From a checkpoint of a small mixture-of-experts model trained on Wikipedia.
Size: 14 layers, width 128, vocabulary 4096, 47.2M parameters.
Below are experts of layer 5 (counted from 0) of a mixture-of-experts language model. Rows are named router (the router's row for the expert) and show model dimensions 0-127. Each number is 200 + 20 x the weight over its row's rms, rounded and kept within 0 to 999.
Before each expert's rows: a language model's description of what the expert responds to; "comes after" lists some tokens at least twice as common just before its tokens as in all text. This comes from a sample of Wikipedia text that the model never trained on. Tokens count by the router's weight.

# expert 43
What it handles: Section heading words. Word pieces in wiki section headings after ==, like History, Personal, Career, Selected works, Plot, Background, See also.
comes after: "==", "S", "===", "See", " S", " foc"
router,229,210,184,201,223,197,232,216,185,235,220,218,194,189,197,200,201,169,189,208,191,216,219,231,201,201,219,231,181,207,236,175,240,188,170,238,189,216,161,191,225,153,193,196,182,203,192,171,197,210,186,195,214,193,177,208,223,200,190,206,180,231,177,226,172,188,188,180,210,187,204,218,236,196,190,178,196,200,155,222,156,214,206,183,174,189,214,189,190,218,192,207,171,174,215,201,170,186,192,228,227,185,222,237,197,228,214,195,211,219,231,196,182,191,176,187,188,191,181,189,176,198,234,233,188,183,211,207

# expert 35
What it handles: Word-initial fragments. Opening pieces of longer words, often after colons or list dashes in taxonomy and infobox entries: prim, ins, be(etle), cor, ID.
comes after: "-", ":", "\n\n", "=", " =\n\n", "us"
router,201,211,189,197,223,192,189,243,207,211,219,189,207,189,205,217,195,174,174,168,210,189,205,248,198,167,206,185,194,195,193,208,195,182,180,206,188,229,176,230,217,230,204,204,198,199,167,202,183,163,182,225,195,180,203,209,186,194,166,199,231,197,173,212,208,194,228,175,211,229,263,195,216,209,241,221,212,211,189,209,164,215,171,204,202,171,222,191,207,186,215,235,177,222,164,165,239,193,186,197,228,226,205,213,213,181,213,203,173,206,168,224,208,186,195,205,158,203,200,214,195,211,207,214,183,198,172,179

# expert 4
What it handles: Mid-word endings, byte fragments. Word-final or mid-word pieces such as ed, f, ing, ow after a stem (Towed, widowed, rifle, swallow), plus stray bytes of Thai script and symbols like £.
comes after: "ow", "w", "ou", "ew", "aw", "ight"
router,187,208,205,198,196,217,197,185,161,181,194,212,193,194,189,180,209,213,212,214,196,210,169,178,209,178,199,194,175,182,201,196,197,231,205,189,173,218,224,236,221,172,209,178,234,208,223,199,213,157,197,224,196,223,216,239,191,167,212,226,193,192,186,198,171,177,209,212,189,174,181,216,194,166,201,225,218,188,222,235,235,198,219,200,174,208,219,201,208,185,190,178,218,209,187,191,169,218,241,198,165,205,210,147,163,217,165,222,217,237,220,176,196,202,211,209,211,197,212,174,217,190,195,184,218,223,234,172

# expert 29
What it handles: Table cell contents. First tokens of cells in pipe-delimited tables, including pipes, digits, sport names, languages, countries and MPC in asteroid listings.
comes after: " |", " ", " —", ")", ";", "er"
router,193,194,210,208,168,172,170,213,184,163,187,223,217,220,200,207,224,199,159,205,218,230,191,214,170,195,224,229,219,232,179,201,168,203,203,181,211,205,179,191,157,224,212,191,224,207,181,208,217,170,206,195,184,163,205,167,219,194,246,200,204,193,173,206,231,204,167,164,211,212,183,223,187,203,225,211,231,221,178,193,205,190,195,208,213,201,189,235,213,166,187,194,241,203,204,184,236,230,189,208,217,183,198,189,222,220,196,197,213,208,177,202,232,195,217,247,189,192,178,233,206,205,208,183,195,195,172,191

# expert 17
What it handles: Determiners after articles. Modifiers and pronouns following the, that or a comma, such as first, more, this, which, following, two, other, new.
comes after: " the", " The", "The", " that", ",", "."
router,197,213,191,239,178,246,229,190,210,200,198,204,192,204,213,169,175,175,218,207,213,207,207,186,177,226,170,220,232,203,186,226,215,211,187,205,172,182,204,186,162,193,216,174,187,175,229,166,175,160,196,213,197,181,220,204,207,206,186,215,199,196,197,232,220,172,184,213,177,217,218,198,237,170,195,207,196,204,214,195,192,239,183,188,182,233,215,191,186,246,184,203,192,163,195,228,210,207,214,224,208,231,182,201,205,175,206,165,189,200,188,239,225,186,214,186,220,188,204,186,158,228,193,192,186,231,206,186

# expert 48
What it handles: Sports career vocabulary. Sports terms in athlete and tournament articles, such as professional, football, basketball, national team, singles, championship.
comes after: " the", "-", " |", "|", " –", " a"
router,201,236,185,216,222,243,183,217,180,193,197,199,202,220,163,190,168,194,201,193,191,203,210,228,219,212,212,228,154,189,200,219,193,219,200,210,173,190,204,210,195,204,214,205,195,181,200,204,218,185,194,200,232,175,213,187,189,219,200,208,188,177,198,187,209,198,215,246,210,177,206,218,230,196,188,220,206,205,199,228,136,232,196,216,199,237,173,218,209,204,197,200,165,170,238,206,175,172,190,219,219,169,214,193,214,198,178,211,215,208,203,182,211,219,171,155,153,183,191,190,163,205,237,204,215,191,194,176

# expert 20
What it handles: Website dots, table separators. Dots inside website addresses in infoboxes, as in gov.in and actox.org, plus table pipes, spaces and words opening table cells.
comes after: " ", " |", ":", "a", "  ", "i"
router,170,222,203,184,179,172,177,197,181,184,204,182,227,220,242,223,194,211,204,177,235,185,176,223,179,191,191,222,195,195,174,187,177,170,202,177,210,209,189,213,193,233,208,178,196,219,214,209,208,157,227,208,194,178,205,200,236,196,201,189,205,183,212,209,190,185,195,171,226,223,197,182,173,207,229,197,207,208,196,175,201,203,191,222,246,174,218,187,210,176,210,225,214,197,166,168,243,251,167,216,221,205,203,222,210,205,220,213,186,215,193,229,222,214,205,208,171,174,216,239,222,201,208,213,188,201,159,188

# expert 40
What it handles: Headings and clause connectors. Wiki heading markers = and == at section or article starts, plus conjunctions and relative words introducing clauses: that, which, where, because.
comes after: "\n\n", ".\n\n", ")\n\n", " in", " of", " |\n\n"
router,176,176,202,209,204,209,198,203,191,195,191,208,245,228,215,180,219,191,205,205,221,200,227,169,209,215,205,223,208,179,226,222,166,188,197,232,196,222,176,170,208,201,170,226,207,157,209,201,202,177,192,169,210,166,185,191,211,194,177,165,207,207,201,224,225,185,217,242,244,182,179,201,203,207,186,227,214,197,186,201,150,222,174,192,212,227,223,215,195,234,175,199,199,196,190,225,187,216,180,189,224,197,219,203,218,207,185,203,229,237,155,192,168,189,177,186,216,177,191,216,173,207,230,192,216,194,192,175

# expert 45
What it handles: Surname endings. Final pieces of surnames and place names in tables and lists, such as Whitl-ock, Kaltz, -ski, -inson, Harv-ard.
comes after: "g", "l", "v", "k", "h", "b"
router,180,204,236,201,214,170,169,177,199,178,193,213,189,196,232,242,169,237,192,203,174,237,213,169,226,200,198,174,206,187,226,187,179,223,215,218,185,198,236,220,182,212,224,206,228,208,198,208,219,212,175,214,187,210,202,201,217,220,219,229,217,171,220,198,154,213,190,210,160,167,199,165,191,202,189,211,203,173,225,226,198,177,220,163,208,195,177,202,206,186,221,178,209,233,210,188,217,187,235,183,165,188,216,180,183,208,226,177,195,203,169,184,196,207,191,218,220,175,189,225,201,204,206,199,179,196,191,170

# expert 56
What it handles: List-of, sports stat tables. The word of in list of, words like among, such, include, and dashes, numbers and pipes in sports statistics tables.
comes after: " |", " List", " list", ";", " number", " Class"
router,211,201,213,214,202,187,185,178,237,194,179,204,248,202,163,193,183,177,218,199,180,229,222,178,204,192,216,214,176,210,212,232,163,212,194,205,219,194,203,209,192,186,227,202,204,213,180,172,234,185,214,198,180,182,214,176,212,215,224,213,201,213,212,224,177,190,207,192,235,194,198,232,261,198,148,196,199,206,185,198,163,194,232,190,211,223,176,219,163,209,178,228,139,196,199,189,203,192,209,196,206,191,207,222,183,216,190,215,219,180,173,208,203,207,175,190,167,191,214,204,217,175,228,222,187,190,186,177

# expert 54
What it handles: Line-start name letters, digits. First letters or digits at the start of table cells, list items or new sections, such as D-orothy, 1-3 Sep, and breaks before headers.
comes after: " ", "|", " |", "-", " In", " ("
router,179,207,209,202,192,178,186,179,188,166,200,191,222,223,187,187,217,191,179,189,216,222,174,218,189,200,226,212,201,219,189,174,203,192,194,169,212,204,156,199,199,203,176,204,205,172,200,230,220,184,207,181,169,168,208,178,240,247,230,196,207,188,168,222,207,174,204,174,236,201,205,216,185,213,216,216,206,240,190,199,195,214,180,229,208,198,219,211,206,160,194,210,233,187,183,181,212,215,135,217,175,207,184,222,181,209,195,189,176,213,202,200,224,191,221,238,181,207,180,228,188,211,187,212,230,224,171,221

# expert 15
What it handles: Name-start fragments. Early pieces of personal surnames and taxon names in lists and credits, such as Gem-m-ell, Sim-m-ons, Mc, Dav, Thom.
comes after: "am", " G", "el", " M", "r", "or"
router,210,210,187,205,203,223,187,226,223,224,202,191,199,197,214,215,219,170,211,218,184,194,184,221,227,157,189,174,197,229,211,181,238,167,220,191,195,216,215,221,216,219,214,177,216,217,171,218,223,204,217,220,201,206,177,180,185,224,163,205,193,156,214,203,172,211,217,186,157,185,244,185,188,194,177,191,181,186,206,206,235,202,196,193,192,190,201,192,182,226,214,228,202,221,163,182,195,167,228,169,200,234,194,196,183,203,207,223,163,191,162,206,193,219,214,223,197,192,185,240,183,168,214,200,170,225,210,194

# expert 13
What it handles: Capital letters in abbreviations. Second capital letters of acronyms and codes, especially football position codes in squad tables: GK, DF, MF, FW, FBI, BJP, EP.
comes after: " G", " I", "E", " C", " B", " E"
router,168,188,203,241,183,214,174,218,223,177,184,189,184,212,214,211,208,221,240,188,183,182,243,200,180,196,189,201,170,183,208,213,214,208,204,207,219,163,193,191,202,207,205,171,224,206,201,203,217,232,221,183,194,210,194,164,180,234,193,208,205,229,242,196,190,228,168,193,184,227,224,159,198,201,223,228,187,203,220,210,206,207,171,214,233,168,213,177,222,159,237,217,183,195,205,200,220,176,169,182,175,214,212,158,223,195,205,194,217,211,221,206,188,204,208,205,154,206,178,220,201,181,208,222,206,193,195,176

# expert 18
What it handles: Codes, digits, table bars. Digits, capitals after ampersands and table pipes in codes and tables, such as AT&T, A&M, No. 10, ISBN slashes.
comes after: "2", "1", "0", "/", "4", "P"
router,215,207,210,228,187,225,190,165,194,209,213,214,186,180,148,202,203,192,177,200,202,189,182,226,176,187,169,221,177,210,221,224,169,188,182,206,216,196,231,174,216,208,186,156,197,228,169,199,220,196,213,183,191,193,231,180,237,161,215,149,159,228,183,215,225,212,178,180,187,222,206,205,218,233,237,223,219,189,191,192,204,205,186,223,222,181,227,196,197,202,195,208,205,230,187,189,174,204,242,192,201,205,187,196,211,244,230,193,207,178,201,189,218,214,219,183,202,207,201,192,191,199,177,202,195,193,171,172

# expert 39
What it handles: Table cells and fields. Table pipes, zeros, and field labels in sports, election and infobox data, such as Coordinates, Turnout, Attendance, Year-end.
comes after: " ", "-", " |", "|", " att", " Turn"
router,177,221,196,185,210,192,198,225,167,191,196,208,226,189,163,229,213,172,196,194,195,186,196,205,234,192,200,195,175,209,222,209,187,190,220,198,192,224,193,217,216,197,183,194,210,226,153,179,209,180,199,218,201,191,196,203,184,223,188,220,211,212,230,180,164,199,172,186,243,223,196,213,191,196,195,248,220,223,184,206,191,233,195,198,216,211,179,220,197,208,229,178,170,202,205,208,162,176,175,213,219,218,197,203,174,174,196,195,164,224,171,196,222,202,183,157,192,237,195,159,207,201,215,228,241,158,195,215

# expert 5
What it handles: Verb and noun suffixes. Inflectional and derivational endings completing a word, especially -ing and -ed after stems like stabb, bath, hail, detail, plus -es and -ations.
comes after: "ch", "b", "ab", "r", " b", "al"
router,174,198,214,221,189,183,160,193,186,171,184,215,184,211,188,221,187,222,168,197,187,243,223,163,189,208,202,200,218,173,195,191,239,192,186,210,183,192,212,219,210,210,225,221,212,177,235,184,211,216,187,196,213,205,177,196,190,242,215,215,219,189,194,230,190,229,190,192,200,199,212,183,170,167,179,177,208,206,238,189,213,171,227,210,181,171,157,175,184,251,217,203,219,250,208,214,235,204,207,204,235,203,201,174,202,191,211,212,179,203,208,182,188,201,166,204,217,188,215,197,204,204,204,199,157,212,180,175

# expert 37
What it handles: Consonant pieces inside surnames. Consonant pieces such as c, b, g, sh within surnames and rarer words: Bian-c-ardi, Bab-c-ock, Bou-c-icault, Mer-c-ado, car-b-on.
comes after: " Ch", "ar", "ab", " ch", " Bar", "er"
router,183,200,222,213,188,178,191,189,176,182,161,198,179,177,212,189,226,181,206,228,178,216,227,213,208,219,229,171,198,170,213,194,206,207,201,214,220,220,208,237,218,221,219,191,249,201,212,206,209,227,199,164,231,182,179,184,181,236,191,213,186,177,214,230,174,207,232,212,191,191,203,187,187,179,176,190,176,203,228,205,227,199,219,194,172,176,180,166,224,197,216,173,202,195,174,224,197,190,208,183,171,205,228,181,180,199,245,236,193,211,189,186,161,213,207,228,181,169,214,165,178,199,198,198,209,218,204,193

# expert 19
What it handles: Digits after colons and dashes. First digits after a colon, dash or parenthesis in times, coordinates and table cells, like 1:10, 00:30, (43.9), plus some capitalised name starts.
comes after: " ", ":", " –", " (", " —", " -"
router,180,200,213,175,195,173,201,237,185,214,196,224,202,214,182,223,224,184,197,191,181,210,221,214,195,205,198,219,221,215,176,189,196,211,228,212,234,217,181,191,204,161,211,199,187,225,205,197,209,218,173,185,190,180,219,210,233,178,178,199,218,194,229,198,186,205,182,189,195,185,185,186,198,238,183,185,236,216,155,205,213,231,214,190,175,218,241,194,169,153,194,205,176,221,201,213,218,235,196,163,217,197,189,187,223,171,198,166,210,176,209,163,171,146,217,189,196,208,187,207,211,186,206,230,187,228,191,225

# expert 60
What it handles: Middle pieces of names. Inner letter pieces of place names and codes, especially after I, such as I-ow-a, Yok-oh-ama, I-S-BN.
comes after: " I", "I", "y", "ak", "ai", " Az"
router,185,200,191,194,164,237,193,217,180,222,199,200,205,242,216,162,179,198,209,170,194,194,165,210,213,197,222,156,183,166,193,209,236,209,196,200,175,184,181,195,208,235,221,195,234,198,216,241,194,233,197,199,208,227,179,187,193,218,174,205,192,241,215,188,199,230,203,178,196,204,195,204,177,194,205,209,198,167,182,211,227,194,205,215,215,170,188,228,221,175,193,210,213,182,200,238,193,210,194,199,173,220,193,148,170,219,182,216,203,225,242,197,225,204,205,183,199,191,197,207,155,225,202,177,186,213,194,178

# expert 31
What it handles: Name-internal syllables. Middle syllables inside proper names, often Spanish, Portuguese, Indian or Arabic, in tables and lists: Guern-se-y, Mahar-ash-tra, Sant-ander, Fern-á-ndez.
comes after: "ar", " Mar", " Pal", " Al", "and", "an"
router,191,208,195,166,181,214,203,198,165,202,205,177,168,226,210,188,182,219,211,210,211,176,185,198,209,219,210,187,221,223,184,202,225,197,212,224,169,240,180,225,205,230,236,216,194,193,227,226,186,198,190,196,200,223,174,198,185,210,177,195,218,198,229,195,210,235,212,191,240,209,218,168,161,209,173,200,177,180,244,191,229,198,227,190,155,186,206,235,207,190,234,204,196,214,183,232,203,181,193,155,182,197,211,175,189,209,192,229,212,186,166,205,167,228,162,199,217,205,190,205,186,214,178,187,186,185,202,198

# expert 57
What it handles: Greek-Latin word middles. Middle pieces of scientific and foreign words, such as Myc-ob-acterium, cer-am-ics, Chrom-at-ography, Olymp, Argent.
comes after: "c", " c", "ph", "at", "et", " C"
router,234,163,185,202,176,218,223,179,159,229,226,179,181,231,199,207,219,183,197,209,200,234,202,217,182,157,186,203,217,201,194,172,207,185,185,234,192,225,215,185,204,194,199,197,172,197,229,202,206,205,184,209,219,227,201,182,190,215,202,204,205,238,186,196,163,196,214,170,187,195,237,172,211,228,172,150,199,184,229,192,211,198,206,182,193,182,239,202,166,184,182,216,178,234,164,183,228,161,216,219,190,218,221,185,178,223,211,204,175,208,185,198,185,224,214,193,229,199,220,172,206,217,200,187,200,202,193,213

# expert 51
What it handles: Political and place names. Capitalized words in US political and geographic names, such as Democratic, Republican, District, County, Governor, United States.
comes after: " of", " |", " Democratic", ",", " United", " Liberal"
router,154,213,229,225,207,194,183,212,169,189,213,209,205,187,222,215,171,174,192,181,198,203,181,184,213,243,194,225,220,232,220,207,203,201,214,191,168,193,192,196,189,190,188,214,192,207,192,198,236,201,217,198,210,174,187,234,198,177,211,176,176,209,241,181,195,178,185,158,227,169,210,218,186,204,168,208,211,208,201,178,222,208,189,203,208,231,187,209,226,183,228,185,215,162,187,222,226,209,165,183,181,228,201,203,229,169,190,231,195,217,167,169,183,194,184,221,189,242,211,207,217,187,228,212,201,164,195,223

# expert 38
What it handles: Name-internal pieces. Second pieces of proper names after one capital letter, as in T-eb-ow, Y-og-a, D-if-ferent, J-ub-ilee, and other foreign names.
comes after: " H", " T", " Y", " D", " L", " K"
router,167,223,201,208,206,200,202,191,226,209,177,200,237,237,168,182,207,194,182,190,191,163,184,220,196,194,213,180,184,191,226,217,195,199,176,185,193,187,205,235,205,221,183,205,227,184,216,175,195,210,179,220,226,248,222,187,173,202,167,232,220,197,214,177,203,197,179,186,171,219,203,184,176,231,207,248,208,198,209,254,209,228,208,196,175,194,180,181,197,161,196,211,206,187,207,205,186,191,178,188,180,210,200,194,168,197,217,201,216,195,224,167,192,205,189,230,160,208,192,233,215,183,204,181,226,242,201,173

# expert 3
What it handles: Article opening definitions. Words right after an article's title heading that open the definition, such as is, was, a, an, born, (.
comes after: ")", " =\n\n", " is", "\n\n", " was", "),"
router,176,202,209,198,180,201,208,214,189,231,204,212,231,215,200,180,176,164,208,171,228,199,176,200,208,198,193,221,231,210,199,223,186,193,183,194,225,204,185,165,227,232,176,208,195,199,189,205,215,186,226,193,204,175,164,211,192,209,184,213,194,206,217,183,207,191,234,197,214,203,241,202,194,220,224,175,216,194,187,175,180,216,219,219,203,181,214,213,215,232,202,219,186,195,212,177,222,233,181,191,206,187,216,210,240,204,254,222,180,213,144,193,169,166,165,177,187,181,203,190,201,232,226,180,174,191,169,174

# expert 62
What it handles: Root after con/rec/inter. Root pieces after prefixes like con, rec, res and inter, as in recollection, resolve, conquered, connect, constitute.
comes after: " con", " rec", " inter", " cons", " Con", " rel"
router,203,179,186,211,217,205,216,214,196,211,206,179,183,148,189,215,225,186,202,198,215,195,231,217,201,195,195,216,202,237,212,168,212,214,167,209,171,184,200,200,214,187,186,212,157,165,217,176,161,228,187,194,226,197,186,230,207,201,238,166,170,219,195,213,208,203,246,181,215,184,223,209,230,196,186,177,174,179,162,206,176,180,211,201,176,194,251,224,176,212,201,202,201,217,213,184,190,205,231,211,233,186,197,231,174,219,198,207,205,186,192,199,194,193,170,165,211,227,199,179,224,204,208,185,181,183,196,227

# expert 27
What it handles: Section heading words. Pieces inside == section headings == and inner word letters, such as See also, Personal, Early, Adverse, Pesh-awar.
comes after: "==", "===", "S", " S", " s", " \""
router,222,185,176,228,205,206,222,219,204,219,184,195,188,191,183,193,212,167,188,212,187,228,210,227,195,186,202,214,202,196,223,186,224,170,167,227,231,226,163,201,239,161,199,179,177,188,214,171,193,200,211,180,204,199,185,183,218,209,191,217,184,218,189,213,161,190,210,203,194,186,211,223,223,196,201,199,224,195,158,207,183,229,173,199,175,173,224,181,175,199,192,223,184,184,175,200,180,189,181,231,237,231,222,245,203,226,224,193,231,193,202,193,178,186,197,203,173,174,215,184,182,175,216,246,203,209,232,186

# expert 16
What it handles: Place and proper-name endings. Final pieces of place names and proper nouns, such as burg, ham, ory, il, and States, Soviet (Birmingham, Bakersfield, Compulsory Purchase, United States).
comes after: "s", "as", "ers", "es", "is", " United"
router,204,198,186,187,208,192,182,172,211,178,212,205,176,209,225,226,184,200,216,206,203,225,221,202,222,208,180,176,196,178,214,208,202,206,211,221,174,214,172,169,183,195,239,178,166,212,223,184,194,195,220,202,205,193,178,209,204,220,221,176,170,188,180,216,202,219,202,187,190,173,182,220,241,197,168,169,227,174,170,177,201,159,200,212,200,196,202,228,213,174,229,194,183,231,177,204,229,183,175,198,245,198,222,204,231,212,202,230,226,214,221,167,160,231,200,181,222,212,236,222,205,201,217,166,182,195,212,185

# expert 24
What it handles: Plural and noun suffixes. Noun endings ending words, especially plurals, such as Competit-ors, count-ries, cust-oms, Confed-eration, in infobox fields and prose.
comes after: "it", "ig", "if", " al", "-", " In"
router,204,188,202,197,172,194,182,228,187,175,229,200,241,160,188,213,195,214,179,179,205,186,227,171,228,208,203,180,181,188,211,227,195,238,230,194,176,223,193,180,173,196,176,185,202,188,183,213,199,195,198,204,185,196,205,192,185,228,218,180,235,220,209,185,188,230,182,208,249,193,154,223,203,221,195,184,193,199,175,206,211,171,215,180,184,200,194,231,220,207,205,228,196,225,200,174,205,228,206,219,190,193,189,200,180,224,182,220,180,228,182,232,223,199,193,174,204,248,158,173,190,242,221,198,197,179,197,186

# expert 34
What it handles: Opening quotes and word starts. Opening quotation marks before titles or phrases, plus first pieces of words after a split-off letter or prefix, like d-op-amine, im-prisoned, mus-ical.
comes after: " a", " |", " and", " d", " the", ","
router,189,186,241,174,185,216,205,182,235,216,214,197,220,201,223,177,212,149,218,194,184,190,211,203,171,169,185,190,243,185,207,223,181,192,196,181,233,200,188,173,201,178,176,174,213,198,193,192,188,210,205,219,183,180,243,176,179,210,182,215,201,193,174,176,214,180,208,180,165,197,160,213,203,217,205,194,209,235,194,189,181,233,203,215,198,229,180,167,169,192,191,199,186,189,211,165,192,216,209,217,210,209,222,231,189,171,190,199,173,209,172,220,194,195,232,186,213,214,165,236,230,191,189,207,221,206,237,200

# expert 30
What it handles: Opening brackets and quotes. Opening parentheses, quotation marks and square brackets placed before titles, years or translations, such as (2015–, "Top Secret", [[.
comes after: " (", "^{", " /", " [", "_{", "("
router,192,212,211,165,186,170,197,192,216,233,227,187,216,190,245,193,209,208,199,189,195,190,214,217,201,201,189,173,215,224,223,209,236,226,177,172,213,207,214,200,207,179,175,189,183,202,167,171,163,164,177,185,174,215,222,180,205,169,190,187,207,210,199,202,218,206,206,190,194,204,207,195,179,201,249,193,211,202,189,211,209,217,176,222,220,238,227,216,187,173,197,208,199,179,192,167,162,169,221,187,232,224,193,219,211,240,214,176,192,180,224,177,195,169,207,187,188,208,178,194,219,207,208,181,223,259,195,209

# expert 23
What it handles: Noun phrase openers. Articles and quantifiers starting a noun phrase after commas, periods or conjunctions: the, The, most, many, some, their, these, both.
comes after: ",", ".", " and", " that", " of", " with"
router,195,237,175,230,186,225,221,220,168,212,200,210,214,188,221,178,171,203,220,229,186,176,186,191,184,207,181,206,204,181,189,231,216,223,217,219,195,224,213,210,167,220,228,182,199,154,241,163,191,173,177,212,185,206,199,229,227,213,201,189,199,175,189,229,196,178,218,167,184,206,231,222,200,195,182,188,194,215,165,200,208,207,229,189,182,211,170,212,179,196,203,158,198,182,211,252,233,209,231,213,201,214,216,208,190,172,206,186,182,209,189,217,217,169,200,203,215,194,201,205,164,202,201,211,206,242,197,176

# expert 55
What it handles: Syllables after initial capitals. Second syllable of names right after a capital N, O, P or U: No-el, O-er-sted, N-el-son, U-ly-sses, N-A-SL.
comes after: " N", " O", " P", " U", "O", " Y"
router,217,180,173,196,201,235,212,218,221,240,217,173,246,205,199,170,188,179,194,171,206,189,170,238,234,196,227,188,201,211,213,164,192,181,176,188,205,195,168,198,200,197,216,201,176,177,202,216,188,222,193,214,220,219,227,232,173,189,157,220,205,225,178,189,216,211,204,201,187,207,194,212,196,237,218,235,203,168,164,205,203,217,183,197,191,178,185,191,191,189,196,219,214,173,183,220,163,191,199,198,183,190,188,220,171,244,205,192,220,191,234,191,256,213,198,216,171,216,193,213,198,200,211,198,203,209,176,221

# expert 22
What it handles: Country and nationality endings. Endings that complete country, region, nationality and foreign personal names, such as ia, ian, ish, mark (Valencia, Danish, Denmark, Alireza, Alberta).
comes after: " Al", " Roman", "al", " Nor", " Aust", " Hung"
router,160,219,183,185,200,250,201,212,192,195,204,213,193,175,226,218,172,187,221,174,202,165,205,202,195,215,208,194,217,185,189,202,207,238,209,181,185,204,186,169,209,220,220,229,188,173,208,200,200,206,225,229,190,210,164,205,203,229,205,179,201,228,233,184,228,235,210,223,229,179,171,208,162,215,182,187,223,186,211,177,214,194,224,184,227,194,178,206,219,196,210,230,194,209,207,193,237,190,160,193,181,172,213,183,200,225,175,225,199,204,205,178,192,209,173,181,214,215,171,194,168,245,202,173,181,168,193,214

# expert 59
What it handles: Line breaks in lists. Newlines and line-initial tokens in lists and match reports, especially after ---- separators, pipe-ending rows, and dashed name lists.
comes after: " |\n", "\n", " ", "2", ")\n", "'\n"
router,199,234,190,229,201,175,206,207,169,171,189,184,182,228,192,202,225,223,217,181,205,178,194,215,221,212,202,177,166,211,197,208,190,222,220,204,208,190,194,170,198,200,211,202,212,208,170,214,221,167,205,201,170,161,215,191,231,221,208,207,229,211,207,173,216,211,166,203,224,211,219,173,165,242,219,222,198,219,209,191,191,211,230,219,217,216,188,179,192,181,202,184,213,228,235,213,227,185,172,148,197,183,189,172,229,224,217,194,181,192,214,179,197,201,216,172,199,197,187,225,151,181,206,219,217,235,180,204

# expert 46
What it handles: Middle pieces of long words. Inner word pieces of longer or technical words, followed by endings like ed or ical, as in evangelist, observers, diligence, Peptostreptococcus.
comes after: "os", "op", "um", "ang", "om", " obs"
router,228,185,189,174,192,175,194,203,204,214,182,200,181,206,201,198,223,197,227,202,212,209,193,212,209,156,195,173,194,216,172,174,187,214,200,174,181,200,220,178,195,215,213,176,186,185,237,220,167,201,217,214,209,231,188,211,183,233,209,177,174,229,197,199,209,190,236,224,171,197,238,175,210,185,178,224,180,177,171,191,214,184,227,193,252,217,238,199,165,209,207,210,174,247,190,175,177,214,198,217,232,210,198,189,164,147,219,191,205,183,194,193,198,208,197,181,222,199,222,208,210,191,211,194,189,201,229,225

# expert 25
What it handles: Indefinite articles and determiners. The articles a and an, plus one, any, another, each, every, after verbs or prepositions: reached an agreement, as a child.
comes after: " as", " is", " with", " was", " in", ","
router,198,224,184,178,177,233,176,207,234,253,220,192,217,213,180,181,183,192,206,187,216,184,184,226,226,216,213,223,205,175,178,221,213,242,225,232,212,224,209,170,181,202,206,187,189,212,188,182,156,194,187,233,188,183,228,212,202,208,192,203,226,188,201,218,196,194,203,195,202,223,217,223,178,170,179,173,207,192,179,193,174,197,178,180,195,224,200,223,185,229,205,212,214,188,187,229,220,211,214,204,216,183,173,193,205,166,194,153,220,224,200,226,167,155,192,215,231,187,189,203,174,192,182,186,208,181,185,173

# expert 32
What it handles: Word-initial consonant pieces. Opening consonant pieces of ordinary nouns after the, a or a hyphen, such as l in liquid, r in rig, d in daily.
comes after: " the", " a", " The", "ic", " and", "'s"
router,207,197,178,180,202,194,175,202,257,204,189,185,186,215,196,224,231,179,202,173,208,193,204,226,168,158,179,202,229,211,177,215,207,200,222,180,187,209,190,205,184,201,173,188,217,207,198,190,189,167,178,223,178,223,233,182,170,202,180,206,184,201,201,208,206,213,186,184,166,234,231,173,196,177,227,241,187,187,206,183,189,182,179,222,192,196,229,215,197,189,212,228,193,230,158,164,214,186,225,197,245,232,216,221,220,187,221,196,166,187,177,234,196,207,212,191,218,204,180,184,188,188,193,218,183,235,200,205

# expert 11
What it handles: Non-Latin bytes, digits. Leading bytes of CJK, Korean, Thai, Arabic and Devanagari characters, plus first digits of numbers like 2011, 304th, and occasional semicolons.
comes after: " ", " (", "|"
router,216,192,207,195,193,165,211,184,206,205,215,237,213,202,172,212,228,211,231,190,198,184,205,215,166,192,170,191,188,195,229,191,191,215,218,202,217,220,221,186,214,197,231,165,176,225,172,179,225,210,201,194,169,231,206,161,237,198,195,178,191,218,164,200,232,186,184,210,199,225,159,219,171,190,222,201,230,200,198,171,204,213,166,206,211,198,180,229,229,198,185,174,208,197,172,181,171,181,215,206,230,221,193,179,234,203,211,182,226,190,228,185,194,195,236,173,212,200,203,224,188,187,217,186,232,198,165,219

# expert 50
What it handles: Root after prefix. Word roots after prefixes such as un, re and under, as in unaffected, reaffirmed, regardless, undergarments, plus app, imp, frequ.
comes after: " sub", " un", " ind", "-", " n", " under"
router,205,186,207,165,213,191,256,207,161,225,212,195,210,169,177,188,248,192,181,188,209,192,209,226,200,189,218,185,167,204,214,190,197,231,189,192,181,214,193,217,202,202,183,210,191,175,219,197,150,195,187,209,235,185,221,206,202,184,183,184,213,228,175,186,215,198,219,205,184,198,189,237,181,177,160,195,211,190,191,226,191,224,203,183,183,205,224,196,165,164,207,216,185,212,187,159,177,207,220,215,178,229,178,230,201,203,184,206,174,197,225,200,215,200,205,186,221,208,217,154,213,217,210,238,235,190,202,228

# expert 33
What it handles: Digits in tables. Digits and cells in statistics tables and large numbers, plus loss in Win–loss records and ISBN.
comes after: ".", ")", " |", " ", "–", ","
router,176,201,222,185,200,173,184,215,184,172,183,209,182,238,180,238,209,202,209,196,227,217,196,172,168,215,184,193,198,221,177,228,157,192,218,173,210,215,211,210,183,188,194,190,230,231,190,166,215,202,192,224,187,174,211,207,210,209,232,214,184,170,203,208,199,166,175,201,237,219,195,184,189,198,198,200,225,207,196,170,215,210,201,192,191,197,232,197,222,181,183,171,193,256,217,186,215,186,211,183,223,186,183,163,193,204,216,204,203,190,143,225,186,200,212,167,182,223,182,230,235,182,223,181,189,211,193,199

# expert 28
What it handles: Verbs and particles after subjects. Copulas, modals and function words right after a subject or list label, e.g. is, should, will, or, also; often in species lists (Synonyms, Genus).
comes after: ",", " (", " is", ".", "-", " |"
router,199,248,202,187,190,189,185,226,206,179,189,209,221,195,184,189,204,165,181,182,218,204,179,218,227,197,216,186,233,216,190,220,177,180,198,187,200,224,169,204,189,236,206,216,216,196,166,178,202,163,221,203,190,175,219,195,203,220,194,209,230,221,198,218,203,170,215,188,222,221,246,214,170,229,219,209,232,193,165,201,178,233,199,211,217,172,188,191,183,203,188,220,190,187,190,173,221,196,232,223,207,201,198,189,191,195,220,209,174,238,162,190,215,152,185,195,185,207,175,224,177,231,232,199,179,206,186,172